From a checkpoint of a small mixture-of-experts model trained on Wikipedia.
Experts: 64 experts in each of 8 layers, 192 SwiGLU neurons an expert, 2 picks a token, a softmax router.
Below are experts of layer 3 (counted from 0) of a mixture-of-experts language model. Rows are named gate (a neuron's input weights, with its number), up (a neuron's input weights, with its number), down (a neuron's output weights, with its number) and show model dimensions 336-383. Each number is 200 + 40 x the weight over its row's rms, rounded and kept within 0 to 999.
Before each expert's rows: a language model's description of what the expert responds to; "raises" lists some tokens whose logits its average output raises strongly, later layers aside. This comes from a sample of Wikipedia text that the model never trained on.

# expert 14
What it handles: Second or later word pieces inside proper names, especially place and personal names such as Che-ung, Ja-ip-ur, Gu-ad-alajara, Han-aw-ay.
raises: " and", " (", ".", ",", "s", ";"
gate0,141,145,156,243,198,179,174,214,122,330,231,133,186,201,200,194,150,230,216,225,194,171,289,195,146,137,216,175,188,233,202,169,260,208,206,187,182,120,237,225,189,246,167,218,195,198,253,239
up0,167,181,206,211,155,168,210,194,191,239,267,226,202,282,218,235,221,197,111,192,152,201,147,223,119,195,220,229,204,184,238,200,270,224,185,171,205,270,218,202,203,155,192,236,201,262,176,257
down0,226,223,219,162,235,157,226,199,181,270,183,130,203,216,178,207,139,214,222,276,208,113,176,157,203,237,174,146,183,176,164,235,157,236,170,148,229,240,216,166,239,195,189,182,227,209,114,198
gate1,227,130,171,195,140,234,154,214,198,224,302,146,180,113,182,198,171,190,229,167,180,194,269,204,229,194,239,195,200,223,215,173,171,200,228,189,208,172,237,183,258,236,112,204,164,261,193,192
up1,211,195,245,181,225,201,234,238,207,210,213,250,188,166,168,161,178,210,108,228,224,208,180,279,179,236,189,203,184,143,196,172,198,204,199,210,168,205,213,224,209,206,184,226,197,236,208,192
down1,189,154,209,179,187,174,232,182,202,165,174,136,169,211,132,132,185,161,157,221,201,215,161,202,191,214,309,202,159,159,156,167,282,220,233,271,184,219,273,203,193,203,174,234,271,174,253,220

# expert 47
What it handles: Word pieces and abbreviations in football and tennis result tables and squad lists, like MF, DF, Results, country codes.
raises: ";", " and", ","
gate0,185,161,169,252,177,188,235,183,192,229,285,201,212,135,211,125,180,209,223,233,252,235,197,220,196,121,191,196,225,207,196,224,237,163,231,253,192,92,139,217,121,172,297,170,213,242,281,280
up0,186,189,168,251,143,152,172,118,233,231,171,200,254,174,148,148,131,198,236,226,234,147,201,226,171,183,225,174,139,194,267,151,174,141,146,205,208,191,161,239,193,142,212,265,157,190,169,187
down0,244,239,179,190,236,205,190,192,221,165,178,214,342,172,191,233,178,185,160,175,240,207,196,197,239,206,275,181,130,100,205,186,194,211,246,251,146,273,246,242,183,213,216,143,188,235,201,181
gate1,192,188,245,188,192,211,119,233,191,180,167,177,227,207,217,240,186,204,296,216,186,152,143,185,191,183,166,194,157,163,231,269,191,164,130,184,210,245,198,218,235,179,121,241,141,183,171,219
up1,176,115,196,206,208,234,262,240,158,227,194,185,210,200,181,245,232,231,158,215,231,149,215,156,135,192,197,123,207,191,150,178,116,201,208,236,166,175,241,140,172,199,287,183,178,225,218,208
down1,250,118,173,163,207,198,201,155,175,133,228,163,227,153,113,111,119,223,174,206,212,163,197,181,160,165,147,108,241,213,240,217,219,208,192,218,175,212,204,219,186,225,215,244,130,218,259,227

# expert 25
What it handles: Word continuations right after "b"/"ab"/"bb" pieces, such as Abb|ey, stabb|ings, symb|ol, plus "of", "that" and == heading marks.
raises: "a", " |", "own", "t"
gate0,166,165,170,237,198,199,238,168,134,186,217,201,249,228,123,226,180,257,214,257,290,260,189,207,251,142,193,214,167,236,118,177,229,195,205,257,157,188,227,214,218,202,232,214,136,181,254,227
up0,231,203,167,216,202,161,214,239,223,154,204,228,180,167,227,196,184,163,209,262,140,277,242,229,170,165,205,306,231,216,206,259,186,106,171,164,216,189,281,223,201,203,202,181,206,153,224,279
down0,241,220,179,200,224,195,216,150,209,190,209,184,178,197,173,188,200,177,175,213,216,187,171,220,212,164,122,177,158,195,247,244,122,159,225,167,177,170,229,139,187,217,197,156,204,264,201,167
gate1,172,165,193,173,228,239,202,218,147,233,246,172,205,200,174,217,203,176,233,243,213,162,225,236,192,246,167,175,186,225,241,180,176,193,191,248,241,192,201,177,210,198,206,162,170,149,164,244
up1,211,207,232,188,186,183,298,204,179,221,260,187,100,144,173,211,222,233,140,188,251,211,216,212,218,213,233,186,229,129,218,210,201,246,263,218,201,179,179,150,197,189,190,257,139,175,192,159
down1,209,152,202,252,228,195,158,214,172,196,236,274,162,253,173,154,215,274,213,209,255,103,196,177,207,240,233,211,161,242,185,313,255,210,252,273,238,214,161,200,215,152,212,168,229,269,209,206

# expert 46
What it handles: Cell pipes after party or organization names in election tables, and pieces like Is, All, however, in party and title names.
raises: "gen", "ph", "sk", "nic", "gl", "ski"
gate0,194,195,222,235,182,232,223,194,199,247,167,163,254,257,170,185,160,233,167,266,252,172,210,238,171,169,231,225,115,213,216,113,164,104,162,278,165,237,175,192,195,258,258,148,181,129,248,200
up0,160,154,277,192,168,216,200,157,240,174,83,153,233,201,183,261,192,230,221,209,108,152,244,232,169,245,222,174,135,253,226,190,112,163,169,219,280,164,242,140,218,279,122,206,159,157,239,206
down0,293,208,196,129,155,275,187,183,215,167,226,216,159,235,257,177,203,187,214,233,242,192,176,211,239,249,110,148,230,179,187,220,160,181,145,284,276,296,164,227,245,171,149,220,253,200,199,236
gate1,138,137,256,181,186,257,188,226,168,109,275,167,226,195,177,191,185,210,264,125,218,155,153,197,216,234,194,172,194,149,188,171,235,143,243,165,289,183,322,224,217,226,155,230,105,230,168,192
up1,216,226,259,304,282,180,206,225,255,191,289,169,198,210,155,195,161,212,161,170,193,235,250,297,165,153,237,183,245,229,258,199,183,201,187,230,221,159,252,159,156,150,255,249,158,196,173,173
down1,233,164,223,175,260,257,194,179,177,165,217,193,186,143,174,188,219,218,219,205,181,100,175,190,180,151,148,185,192,161,152,241,217,273,238,218,223,243,249,143,185,265,172,178,181,265,193,165

# expert 10
What it handles: Middle and end pieces inside longer words and names, such as Minneap-ol-is, equip-ment, statut-ory, plus bytes of non-Latin scripts like Kannada.
raises: "\n", "-", "in", "a", "o", "i"
gate0,218,133,137,219,167,239,279,155,191,261,234,211,238,197,241,202,205,251,292,302,212,204,231,160,225,127,245,179,246,184,176,182,198,178,192,235,165,165,162,185,159,203,207,227,104,237,147,222
up0,238,185,212,115,118,171,246,188,221,182,221,229,231,162,85,230,107,200,159,208,214,182,250,223,184,166,173,210,237,210,181,196,193,185,201,204,214,268,189,234,185,161,199,260,196,174,178,166
down0,221,169,145,207,189,136,156,262,188,223,247,204,149,175,162,187,200,293,177,286,275,234,177,187,261,192,216,177,182,229,223,275,243,200,159,191,250,141,175,172,177,194,142,215,142,173,153,240
gate1,226,186,239,214,212,217,180,200,217,115,239,206,169,234,215,167,186,194,186,219,218,170,176,194,239,211,224,141,146,286,155,213,207,203,159,185,223,167,223,183,223,203,147,200,169,231,271,219
up1,230,187,245,182,220,194,266,244,173,237,172,184,210,166,225,161,244,250,227,195,205,172,187,187,144,187,163,222,195,145,246,160,128,210,257,209,143,216,234,140,172,191,226,280,193,254,219,181
down1,223,167,231,244,252,213,217,248,208,278,149,226,241,164,130,152,273,261,214,173,188,238,151,142,215,228,229,106,126,150,162,202,215,239,302,242,224,244,198,250,170,226,229,266,186,283,223,181

# expert 37
What it handles: Lone initial letters or short prefixes starting a split word (f|iles, t|sunamis, D|ubai), plus numbers inside election tables.
raises: "ter,", "enth", "ese", "ter", "rated"
gate0,161,187,127,201,213,195,159,192,170,179,194,120,212,181,184,209,188,202,264,215,147,183,316,128,239,200,228,186,213,214,173,155,199,176,253,245,254,194,229,168,191,275,152,190,179,304,224,180
up0,214,185,189,171,175,183,250,164,203,242,150,169,207,106,160,157,117,194,133,211,168,293,184,181,173,187,242,293,237,178,192,177,197,227,135,226,209,201,169,238,279,138,147,185,166,218,226,183
down0,168,183,290,205,217,228,238,109,218,198,183,238,197,191,232,108,223,143,204,179,201,134,203,211,146,105,244,153,152,192,181,190,199,141,224,194,221,196,194,159,277,210,165,206,174,173,122,114
gate1,187,180,257,198,139,175,121,255,155,124,219,116,156,156,152,313,233,187,215,249,183,174,165,197,271,218,218,275,184,192,208,152,182,172,219,261,318,223,197,277,152,193,141,190,132,230,226,252
up1,168,151,245,221,227,148,178,185,221,184,216,229,212,183,231,253,167,217,174,253,144,155,141,213,264,240,202,166,206,163,203,195,213,256,273,214,184,188,166,256,193,134,248,275,246,223,228,162
down1,172,158,149,191,227,230,210,192,212,253,162,148,170,155,181,229,186,176,223,187,184,205,172,235,188,236,239,198,134,216,171,157,219,230,214,235,215,237,181,166,198,190,242,221,191,251,171,203

# expert 12
What it handles: Word pieces right after an initial C or c in names and words, such as c-ows-heds, C-ater-ina, conc-urr-ently.
raises: ".", "i", "es", ",", "s", " and"
gate0,170,217,147,310,161,215,229,182,175,179,203,194,211,187,247,221,242,249,169,251,273,185,160,177,147,153,200,230,208,169,158,178,237,174,288,281,175,159,165,169,211,300,225,186,167,205,201,260
up0,151,135,225,233,228,229,191,179,259,105,258,228,186,181,198,193,187,183,194,208,203,211,212,229,198,201,198,188,141,268,170,185,247,122,156,145,235,283,224,240,159,219,88,196,146,196,203,208
down0,194,182,229,176,211,202,184,169,232,202,184,151,215,189,292,211,251,242,166,246,189,131,134,209,237,198,175,179,219,217,122,223,169,224,197,181,239,207,164,211,244,226,229,154,210,170,164,192
gate1,112,95,206,184,172,204,133,256,198,178,252,161,201,181,202,179,172,145,265,259,177,188,99,201,184,230,220,153,177,242,243,197,167,186,168,197,198,185,240,191,262,184,188,243,140,198,140,242
up1,173,233,244,196,255,222,194,182,213,171,223,136,102,187,252,137,126,163,183,158,189,204,244,235,193,131,219,164,277,126,143,150,139,265,249,196,204,165,188,161,237,75,176,260,168,227,191,217
down1,213,68,251,196,115,223,206,250,187,231,193,112,174,193,164,177,93,152,189,166,292,187,216,190,159,230,222,211,169,222,163,245,264,211,199,234,209,196,193,231,229,148,211,226,173,259,196,158

# expert 49
What it handles: Middle pieces of words following an initial p or s piece, such as rep|ly, p|ie|ce, dep|ending, ass|ess|ment, Pr|in|cess.
raises: "i", ".", ",", " (", " |", "f"
gate0,225,196,154,175,175,197,255,231,83,227,157,130,276,228,205,224,190,189,234,275,167,183,251,154,188,205,227,206,234,119,174,158,205,218,190,172,187,192,172,243,148,245,157,204,221,231,233,233
up0,235,207,222,168,217,216,196,182,194,186,163,115,204,169,140,183,187,188,260,218,211,130,199,228,169,125,206,279,276,155,267,199,204,142,265,146,245,280,197,254,208,208,188,242,231,198,132,217
down0,250,117,239,113,150,168,186,186,244,212,203,150,202,255,255,141,211,292,214,162,237,165,182,202,168,168,217,222,250,198,173,219,126,165,267,219,340,148,204,168,173,216,228,155,141,228,155,194
gate1,253,136,204,203,173,217,173,251,106,235,180,198,268,214,137,211,153,162,254,249,207,198,213,202,233,238,215,167,189,210,232,252,267,190,165,195,245,191,249,273,166,224,191,164,152,242,242,165
up1,229,263,234,237,221,263,193,209,257,215,204,204,131,204,270,253,272,243,137,187,182,279,216,239,170,221,167,171,230,222,190,233,142,194,223,223,181,181,151,151,222,177,297,227,236,156,172,241
down1,213,160,167,197,189,268,212,254,241,223,178,158,219,223,173,204,257,154,235,203,243,158,200,221,164,148,213,149,185,239,151,198,202,175,236,242,198,233,204,141,225,203,175,261,247,265,214,230

# expert 42
What it handles: Word pieces following an initial F, f, or W, like F-ich-te, Newf-ound-land, counterfe-iting, W-el-shman.
raises: "\n", " and", "is", "/", ",", "in"
gate0,187,174,228,171,173,94,233,228,86,202,220,188,203,177,216,197,233,199,288,246,163,110,241,192,222,192,163,199,224,204,193,148,208,203,207,230,180,155,226,234,151,223,239,227,225,194,216,191
up0,134,247,138,136,194,184,218,192,178,239,147,108,156,201,171,146,117,207,154,219,211,173,228,256,205,109,202,197,186,225,260,114,257,151,159,163,214,171,207,201,187,198,192,194,192,182,135,221
down0,185,193,228,302,232,229,187,196,269,187,190,191,226,205,221,183,194,268,213,233,244,171,214,246,223,189,204,287,136,240,164,193,202,211,251,137,147,301,199,220,213,224,164,212,206,223,178,213
gate1,182,188,161,218,240,187,82,190,208,211,202,181,180,247,204,185,191,253,228,180,217,165,181,170,223,243,159,120,140,208,197,253,244,133,147,145,182,203,228,220,176,212,241,196,196,179,148,209
up1,244,278,227,206,229,166,117,183,226,219,155,188,172,208,235,189,200,227,151,180,215,266,191,298,215,194,186,220,245,203,216,141,152,255,214,208,157,173,187,172,280,169,181,216,213,246,188,225
down1,111,172,190,180,178,182,164,211,225,240,191,176,180,168,187,208,186,164,194,157,149,190,170,200,169,213,208,140,226,144,218,238,212,195,198,197,266,225,166,147,93,185,246,196,212,213,286,240

# expert 16
What it handles: Digit pieces within numbers, scores and reference codes, and suffixes after numbers like 15-t, 8-pt, plus century, government, economic.
raises: " and", "/", ",", " |", " or", " &"
gate0,234,181,151,260,190,187,173,204,133,266,216,190,218,185,155,235,206,216,246,217,159,187,263,221,224,162,223,138,248,194,229,109,143,162,212,197,246,160,188,233,217,281,229,233,188,254,247,166
up0,186,251,219,216,207,203,180,200,202,213,234,226,261,173,122,210,256,192,113,256,111,176,205,223,170,196,199,161,176,192,182,196,205,127,149,149,218,256,219,203,215,164,218,204,181,217,194,169
down0,238,154,154,164,213,227,165,146,289,268,257,178,200,167,238,176,219,232,182,227,223,204,137,188,255,186,219,258,210,211,187,180,176,147,150,197,178,210,165,192,245,192,126,178,203,259,193,197
gate1,215,132,206,235,226,230,165,211,221,165,215,171,186,134,197,214,182,179,229,255,267,196,234,128,200,253,248,228,131,189,250,159,123,166,180,206,219,150,227,253,185,220,237,195,157,117,213,189
up1,209,194,237,175,220,219,163,188,250,197,143,173,209,194,235,155,250,196,181,200,192,216,168,228,226,136,284,115,268,179,189,232,249,251,226,262,129,269,216,164,247,142,164,211,248,222,142,230
down1,173,192,241,193,261,210,209,112,180,187,143,148,197,202,149,256,328,184,173,251,180,222,259,149,218,188,296,135,180,198,159,215,205,245,185,219,211,263,243,219,158,236,239,183,208,233,248,204

# expert 34
What it handles: Final pieces completing ordinary words and place names, often before in/of/and, such as ar-ts, Refer-ences, herit-age, High-lands.
raises: ".", ",", " (", " |", " and", ";"
gate0,227,158,204,277,148,222,247,190,166,243,142,225,218,257,166,226,204,209,167,268,248,229,200,165,228,168,222,215,199,165,210,282,204,296,164,224,148,175,151,189,208,258,297,208,225,157,234,208
up0,91,202,210,131,193,239,254,214,299,100,227,161,175,193,205,164,67,180,157,199,166,184,244,191,166,144,196,213,156,236,142,199,214,190,201,185,238,248,215,189,211,195,203,212,262,120,222,176
down0,268,293,269,240,99,185,201,195,218,186,227,186,131,235,285,235,170,240,185,202,205,204,168,179,253,133,183,209,216,170,177,217,99,156,234,184,257,143,222,277,199,221,177,154,222,268,118,234
gate1,164,113,257,162,214,142,70,272,149,184,180,185,209,232,231,242,193,185,237,214,201,185,270,155,180,191,153,237,205,212,232,190,191,149,206,193,215,163,223,187,197,218,221,199,142,218,211,173
up1,168,205,231,202,236,261,162,213,121,209,160,122,254,199,167,149,131,174,165,235,117,233,247,159,153,168,192,175,244,178,173,96,227,240,205,229,146,168,216,168,228,168,234,207,222,169,240,204
down1,229,208,211,214,235,196,188,152,185,251,168,244,179,184,148,120,135,235,174,197,233,179,159,226,141,183,144,142,85,204,254,214,225,180,160,231,259,237,170,264,193,215,234,237,158,211,148,199

# expert 55
What it handles: Inner word pieces after opening fragments like sc, h, gr, dis, such as sc|oot|er, can|v|as, Mag|az|ine, enc|od|ed.
raises: ",", " and", " of", " (", "s", "."
gate0,57,204,163,269,203,173,210,145,192,170,156,229,266,213,243,229,218,204,207,185,238,214,230,159,207,246,171,208,218,256,215,236,198,210,160,186,235,180,197,196,153,226,249,188,225,190,200,184
up0,202,205,244,177,172,239,272,138,232,180,188,192,220,169,179,192,190,173,182,167,233,186,183,239,253,176,286,197,181,185,206,214,186,144,157,178,215,245,217,204,184,203,212,189,179,229,219,176
down0,193,180,176,185,217,182,213,138,270,184,193,217,231,240,262,158,224,216,164,162,241,245,89,224,186,207,243,259,229,184,169,206,86,169,201,165,176,237,226,244,225,271,210,217,172,262,131,151
gate1,174,201,194,153,171,195,107,200,99,169,200,146,239,218,189,220,221,230,227,215,189,218,232,185,218,210,183,204,174,277,205,246,195,170,166,188,299,184,172,180,199,209,189,220,83,156,181,117
up1,193,250,258,198,172,230,171,171,221,222,167,107,152,194,219,203,212,187,204,209,162,166,243,284,238,195,166,193,224,134,229,101,179,249,229,212,214,198,212,190,216,143,160,224,228,170,202,228
down1,208,136,271,248,208,205,228,260,164,223,188,190,177,200,153,234,184,236,172,191,178,88,197,205,217,163,183,163,140,238,157,190,241,205,265,172,263,245,194,201,203,188,201,258,218,310,187,221

# expert 62
What it handles: Word pieces right after an opening parenthesis or inside chemical and foreign terms, such as (cy-tochrome, (a pseudonym, (Le jardin; also heading markers.
raises: "-", " |", ",", "\n", ".", "s"
gate0,141,235,195,169,215,172,184,233,134,248,141,167,246,209,224,239,202,191,206,246,271,114,210,107,170,282,254,247,213,236,178,125,138,198,150,263,140,218,156,176,162,225,246,200,162,254,189,190
up0,161,194,213,210,218,203,161,206,203,195,227,216,199,198,222,233,191,156,231,217,239,156,203,193,169,210,234,198,225,173,147,171,155,144,200,171,179,202,162,243,178,171,193,212,129,240,181,236
down0,239,198,219,149,248,215,269,108,157,211,178,194,211,222,257,195,141,167,205,231,214,152,147,215,255,245,288,226,237,68,172,242,186,221,248,193,228,175,232,152,215,204,215,190,222,217,181,209
gate1,187,144,232,172,216,255,128,221,201,187,210,199,227,230,117,203,210,161,244,208,243,206,203,223,178,250,124,108,130,185,199,200,182,176,174,154,256,203,200,240,155,238,259,164,198,199,214,183
up1,157,190,233,235,195,227,220,224,246,189,241,227,181,116,206,119,246,201,129,231,194,264,214,216,210,173,207,210,261,186,233,159,187,219,209,205,178,238,178,166,214,146,176,207,177,217,122,219
down1,229,193,198,212,188,170,210,160,204,179,203,167,160,271,216,183,159,263,215,234,245,200,224,189,181,187,254,162,138,190,207,217,164,227,249,147,212,187,160,175,197,259,216,185,202,202,249,254

# expert 60
What it handles: Line breaks before section headings or "See also", pieces after O or f such as O'Brien, and words like Best.
raises: "\n", "or", " and", "ch", " in"
gate0,166,187,128,222,206,162,266,167,157,243,164,176,165,210,229,195,233,229,240,202,189,176,245,194,198,187,197,156,274,235,206,203,266,147,189,183,222,134,152,202,155,197,231,166,162,230,189,198
up0,137,158,173,234,137,166,188,141,200,211,214,216,161,146,138,184,71,213,199,245,193,117,267,204,160,74,227,234,146,254,136,191,185,86,169,208,215,195,206,261,192,197,141,189,236,156,142,238
down0,275,229,189,272,143,148,237,198,189,210,192,216,189,220,144,259,187,229,170,203,226,245,117,248,257,129,234,222,216,182,125,264,213,220,205,209,189,243,233,224,196,239,180,124,199,209,193,254
gate1,131,164,172,223,165,235,174,221,171,203,219,225,135,196,183,222,199,171,127,175,227,229,167,165,161,244,262,214,189,187,205,186,186,164,222,167,285,246,241,210,203,215,108,176,172,239,275,180
up1,223,194,270,195,220,215,176,260,234,238,208,178,203,175,184,93,172,246,206,236,190,278,241,236,135,195,237,229,189,225,251,152,198,214,186,195,161,150,207,138,221,175,242,222,234,188,178,155
down1,249,142,216,240,232,175,163,163,204,217,203,188,262,235,184,158,162,243,215,272,276,200,162,218,133,151,192,221,206,175,142,190,230,239,215,181,172,240,219,213,196,232,259,235,165,267,147,236

# expert 6
What it handles: Line breaks ending markdown table rows before the |---| divider, numbers in vote-result tables, and "the" or capital initials in prose.
raises: "ody", "itation", "ish"
gate0,174,189,157,194,208,149,207,175,164,229,212,201,285,181,105,233,143,179,191,206,174,133,190,165,193,165,225,182,184,203,140,188,173,208,170,199,187,161,128,224,167,257,213,161,116,236,300,219
up0,184,210,221,207,159,195,248,182,272,136,257,168,184,188,123,210,107,245,204,220,157,249,195,250,155,171,215,261,224,204,211,169,140,169,190,219,268,195,228,137,258,115,195,266,191,216,277,213
down0,267,195,210,157,159,173,186,188,248,309,160,204,256,233,235,168,210,260,180,224,205,284,183,211,177,222,205,258,227,107,176,254,229,182,199,221,180,153,129,207,175,149,202,215,161,213,116,272
gate1,157,98,180,188,118,256,193,215,216,185,275,167,288,120,195,283,178,146,262,241,217,219,182,182,206,248,189,183,200,186,252,204,173,173,182,154,249,230,207,223,203,191,204,230,218,246,149,161
up1,214,185,250,208,178,206,160,207,186,212,172,130,194,182,248,165,184,150,175,216,88,240,166,126,301,139,167,204,224,142,170,145,207,198,221,149,138,173,260,194,188,196,192,194,196,184,170,199
down1,121,253,196,235,189,251,124,201,170,158,235,155,195,122,184,163,227,221,129,129,185,168,142,134,192,202,201,169,231,245,136,180,183,209,172,247,129,210,254,210,199,120,183,274,258,187,259,227

# expert 56
What it handles: Word pieces inside non-English or rare names, often after Al or S, such as Al-en, Al-ab-ama, Á-ng-el, Z-ons-é.
raises: "-", " and", "i", "\n", "g", ","
gate0,151,189,117,205,154,241,198,168,206,258,127,178,196,223,137,154,201,196,295,211,283,203,220,199,167,205,218,219,240,227,167,194,258,150,235,206,210,196,210,233,133,221,217,213,236,242,208,249
up0,163,164,176,238,298,193,191,230,194,267,194,213,209,263,187,108,241,160,228,185,233,159,216,209,251,143,242,206,193,235,169,242,193,139,203,266,223,235,191,170,257,201,126,202,189,163,191,171
down0,186,286,232,190,180,180,200,217,211,212,249,153,182,266,186,230,245,177,203,146,175,232,172,236,240,218,206,206,148,197,125,230,165,210,171,229,175,164,134,158,200,265,125,229,223,194,235,259
gate1,171,184,240,238,159,191,138,211,99,265,197,128,227,225,180,270,204,204,221,201,214,194,199,226,209,204,183,186,131,228,247,249,178,170,129,169,251,186,195,241,201,212,228,186,142,170,143,185
up1,155,196,269,204,233,265,244,210,292,145,215,225,111,209,216,120,247,221,201,154,193,187,125,189,257,207,190,99,217,232,232,250,152,262,238,149,209,221,213,151,227,149,173,216,170,193,225,183
down1,168,189,202,226,268,200,304,227,159,194,249,216,210,159,170,207,228,204,238,246,222,176,193,201,198,209,225,179,230,256,124,151,155,174,247,169,213,230,123,217,173,201,217,165,194,290,178,231